Experts of a small language model.
Size: width 256, vocabulary 8192, 26.2M parameters.
Training: a variant of Muon for the experts, 704M tokens, 5373 steps.
Below are experts of layer 6 (counted from 0) of a mixture-of-experts language model. Rows are named router (the router's row for the expert) and show model dimensions 128-191. Each number is 500 + 50 x the weight over its row's rms, rounded and kept within 0 to 999. Numbers have three digits each.
Before each expert's rows: "mostly gets" lists some tokens that are sent to it at least half of the time. This comes from a sample of Wikipedia text that the model never trained on.

# expert 17
mostly gets: "th", "ter", "en", " out", "%", "op"
router:431502612415519574549479427573429356583501447512542418425500561513532457567441491509557604443532476534465452487480478482474515567412564560422421472563526481536440498507584497515554545404503484

# expert 30
mostly gets: "9", "8", "7", "6", " century", "5"
router:430565558468507534474472533447435484598549430521464558453478523485537375634521510488579488426518560616541470477456454535514553565523510503478539436603551511617421461460487543509539521481550477

# expert 13
mostly gets: " (", " \"", " =", "'", "\n", "′"
router:487462500476492596578605535511516458491451549561507542386506515528571540511515474465564489438492509489519551504444504537478429520426397597478490406658526379515486484445556476542485533516571562

# expert 12
mostly gets: "born", "ão", "ford", "iro", "based", "ón"
router:493510562488436611493606484511478493527504453549449426499556599473608521601509466527565500488512541481551520577469370531509550471548489580487516483520506532509434412414477562543482585460529540

# expert 16
mostly gets: " million", " century", "%", "″", "pha", "5"
router:422555569432500552423476516471467455522558451511473586492501587497521473656505489502544550450514556594542475490409434513490522532477556521429489461595452566594437442496529566524467548497577512

# expert 8
mostly gets: ")", "″", " km", "%", "er", " Championship"
router:462473549485482565524492537509469439492500481465586560518543537504577504593500509485645498467585567444489480498581459503541497503506520495382519508541552548575427499426482525542546620393505488

# expert 34
mostly gets: " six", " eight", " five", "2", " three", " four"
router:472467575490429564512537461461467497517506440546413556424474451524541525620489525509529580471497507551506508478488468576515505574435508511489471424536483426538513506414513538537511539484623480

# expert 27
mostly gets: "ley", " York", "ville", " River", "ford", " Street"
router:489430506503490560518602428490465459529507533518564541430562523534648475592533510489615543411584534470490506475517403570525486531501459528444502492471533430529405390513536569522476483472553600

# expert 18
mostly gets: " ", " re", " con", " p", " c", " f"
router:478541616497550561504535525495436455578488474462514525533488541486470502607576435522482609425592490525515513468519532529433490490458459528530420495553538504575470445512493477522531592544498565

# expert 39
mostly gets: " ", "1", "2", "9"
router:511590571488391539427501492440495526524521461472528437497500560380520517600566561447590497442597479452537446497550459566527498583406463572561423481592533436542467517466553519560551601442557512

# expert 37
mostly gets: " this", " his", " other", " during", " new", " her"
router:484434523509486603569535486567428428596514433488423519491566463570559465546487505478469564440480497567449446481535464645496530474474520488470516546523499489481438534442532519479399571461497601

# expert 0
mostly gets: " −", " Best", " DF", " Sun", " Open", " Harry"
router:485441633529505648559554526538449494545447514605489524564526512400605456522537586461578556469504526568423564544446431603513502577549429468426467493501524499455462476490554519454513554425514541

# expert 9
mostly gets: "th", "ad", "nd", "bb", "Al", " Ed"
router:485524592504444563490423552540507522482554430504504446520432531456591496611496554418615417522533488477526552527540361446518528584527518495467388445573502465507482485447480517475552502474598547

# expert 19
mostly gets: " not", " October", " May", " July", " November", " September"
router:449490570528497472569496503510413449554511482591511350492529568454582557565520440504468459485467476457518493551525493535487423553419501499529506490494554492469458437426520468486606581442535460

# expert 6
mostly gets: "–", "/", " inter", " sub", " ", "-"
router:508553592375542598542520538458428450566514493455585436470548591452504555558506452503509575438517478558490417467456487492550477564493550517523417440654490533602434489422605541540493538465539603

# expert 38
mostly gets: "ple", "m", "g", " Best", "ge", "American"
router:494591543454439513461492571462450512510456517490511486471486532436587539588459524520469509463548451485445452490546430551536428519464444465464484490569555537531484486519512565551566477520553556

# expert 29
mostly gets: " re", " c", " f", " con", " co", " p"
router:430546632517510541563519566451494501542408455444519460522530483464556537570511454530538544459515470606491568434529487512537450558518412516481406491544578485588473509417474473460568569555553543

# expert 26
mostly gets: " Association", " Education", " director", " Music", " Arts", " Force"
router:471480553484387524494576589504373462525525474492533561468466469469600510554508475511522536445560490554518511479437478607534479511446504416496455497542431570541475578502574519560564621443503536

# expert 23
mostly gets: "ku", "ji", "ino", "ton", "ley", "ina"
router:446556525338489519547476484531410462556496488489489483465488495537633476584503458599537468469652545471578500541472411476439506551435519594518522506526472431574358435503500536546536574476564533

# expert 1
mostly gets: " the", " a", " an", " his", " The", "The"
router:346482532441482579553512462511429456563511410502415551458503531526541454500454507457460557372510553546514454528526490533449476518463560490506416494551465554559498453501591518543511516533516500

# expert 5
mostly gets: " |", "|", " de", " /", " La", " De"
router:462562528456539622502568567513445464601548375534554550542605499502544445516494486454482481495490469507527537506421515559406467512557456610531413423531588516547452518502479563431550573445494570

# expert 21
mostly gets: "ers", "es", " States", " series", "ism", "ies"
router:508478575569415540550543554490485481470418521571521512442462492543517531544562469492548584521533485560482532428494518598522529683532523548515530556605420483466454456425566556527537625515490521

# expert 4
mostly gets: " |", "|", "\n", "---|---|---|---|", "|---|---|", "|---|---|---|"
router:440596521419533642501575605525464461531543462503520594472523461521585505541449517441548574464530491485504603506485494554386450499501430572557444413513438456509475459537558551535583555495511558

# expert 15
mostly gets: "in", "ud", "on", "il", "id", "od"
router:545500613435438490539520451485462528525522539570463437496463409553601485592468559524482482460561507472534565517602441577516513520570502593585412447554445460492480556463542535555531504508521464

# expert 25
mostly gets: " name", " made", " career", " known", " film", " series"
router:485484551484478544553512554518479462557493447489473493467611547438568520552596473478505502488479394616600520509507467630536497498534394508421489513571452504498508483484528574468454572462562581

# expert 20
mostly gets: ",", "),", " were", " has", " was", " with"
router:431502510530430540495545495521496466457530432523554476477504518426535471585473485477552486454551419432505453527516429539543412521499586582526457465566426451534414492480601543447439476454549586

# expert 10
mostly gets: " in", " In", "In", " at", " October", " under"
router:427504577402419495438599480561499542538533468460505525469557509561549466570596433425580471435476479509533519462527447607565411566547436500513490410561590527501490582423513484486569541457474550

# expert 32
mostly gets: " and", " is", " was", " he", " were", "),"
router:399480597472462522511496526484419517571501426573524449358582533453500482507468432463464497449514499498537445521498507593488358555506512515455503437498504562599461420421612489522448471422487581

# expert 24
mostly gets: " not", " United", " States", " York", "cu", " same"
router:487508568544472550516511567441485494557425479442409550514501472439587545549515477523521482529464528522533468558493492549566448498479402458547414410516504495527444507503540529594445593428482493

# expert 31
mostly gets: "s", "t", "e", ".", "ers", ")."
router:478497524525426550590429568445471405432430518520484440464464450589551484585518473412558557508502489501445557515487495480494448749515485555513539494603432460554417526487545608555541569506489640

# expert 33
mostly gets: "ku", "idae", " Ku", "pha", "ina", " Ba"
router:426618565497450547522505516519451507537416460562531571489541538519552421612563441532519492534586455548503501468415350509471450533549476546550555455522411438524469486471477537571463548518598518

# expert 22
mostly gets: "tic", "ic", "ive", "able", "tion", "ous"
router:508447559451454585619530492516448532510550480551417451379488510531545473552446547553538593436600544494494543424460468655466484522417604491537573496509519537528478492496543485511511485392550529

# expert 2
mostly gets: " J", " K", " C", " N", " Le", " E"
router:422559534541382605538514463484400496569463535539564540575557527407611415537524573420489578470562542550498593493449418534495499508572443503497479463481497393468454425510515573546477555496529543

# expert 36
mostly gets: "cell", " gr", " long", " close", " rest", "Burn"
router:469392637523522515600466527471469419490473524459503428502576496413551504631473477440570538526559499492508514515470509523503519567534498535516487471525518531562463404549520506459497483521658433

# expert 7
mostly gets: "N", " C", "H", " K", "R", " U"
router:450491530440469572506512463524441464538546475524491471564479559476568525627528473452567581506517515513506530448457399488479496658483594508472452501574530482551495454528491474429510530447603570

# expert 28
mostly gets: " other", " National", " American", " new", " film", "ian"
router:502481536507524636556463561444479429593470446444531490494518383464595428532510553509526535478562541499422480565445456547498522520483443459429427457537470462464427455493615496487446508449470574

# expert 35
mostly gets: " in", " for", " of", " at", " from", " on"
router:417575492446416560459479522502465528489465430541451570594556545446515428573488494562434505456497458535504478485545438525555486624523494572507463514587493465523432485565583536487532530431481545

# expert 11
mostly gets: "\n", "==", "===", " ==", "\".", " ==="
router:419505524448480605533523538495507415497521497550564532436512536530570472530398516447498603424543488566505546471407469524460546527465434557509523428552481413554449551530602493550529565479537569

# expert 3
mostly gets: " Al", " Ar", " Le", " Bo", " Se", " Du"
router:416508553520413628566459505430381527555501535464579433530531513458573415553525479480499516413539568601478572514435454572485530551500511518483422492582531465504489475542632569524513567448586515

# expert 14
mostly gets: " when", " during", " where", " than", " including", " on"
router:490511580512449524550485493500516497526496467584457494464481511458547526599483557467504564426464425587513616546501459529465427496479485523434508425640497515485476550428600537458548495381525569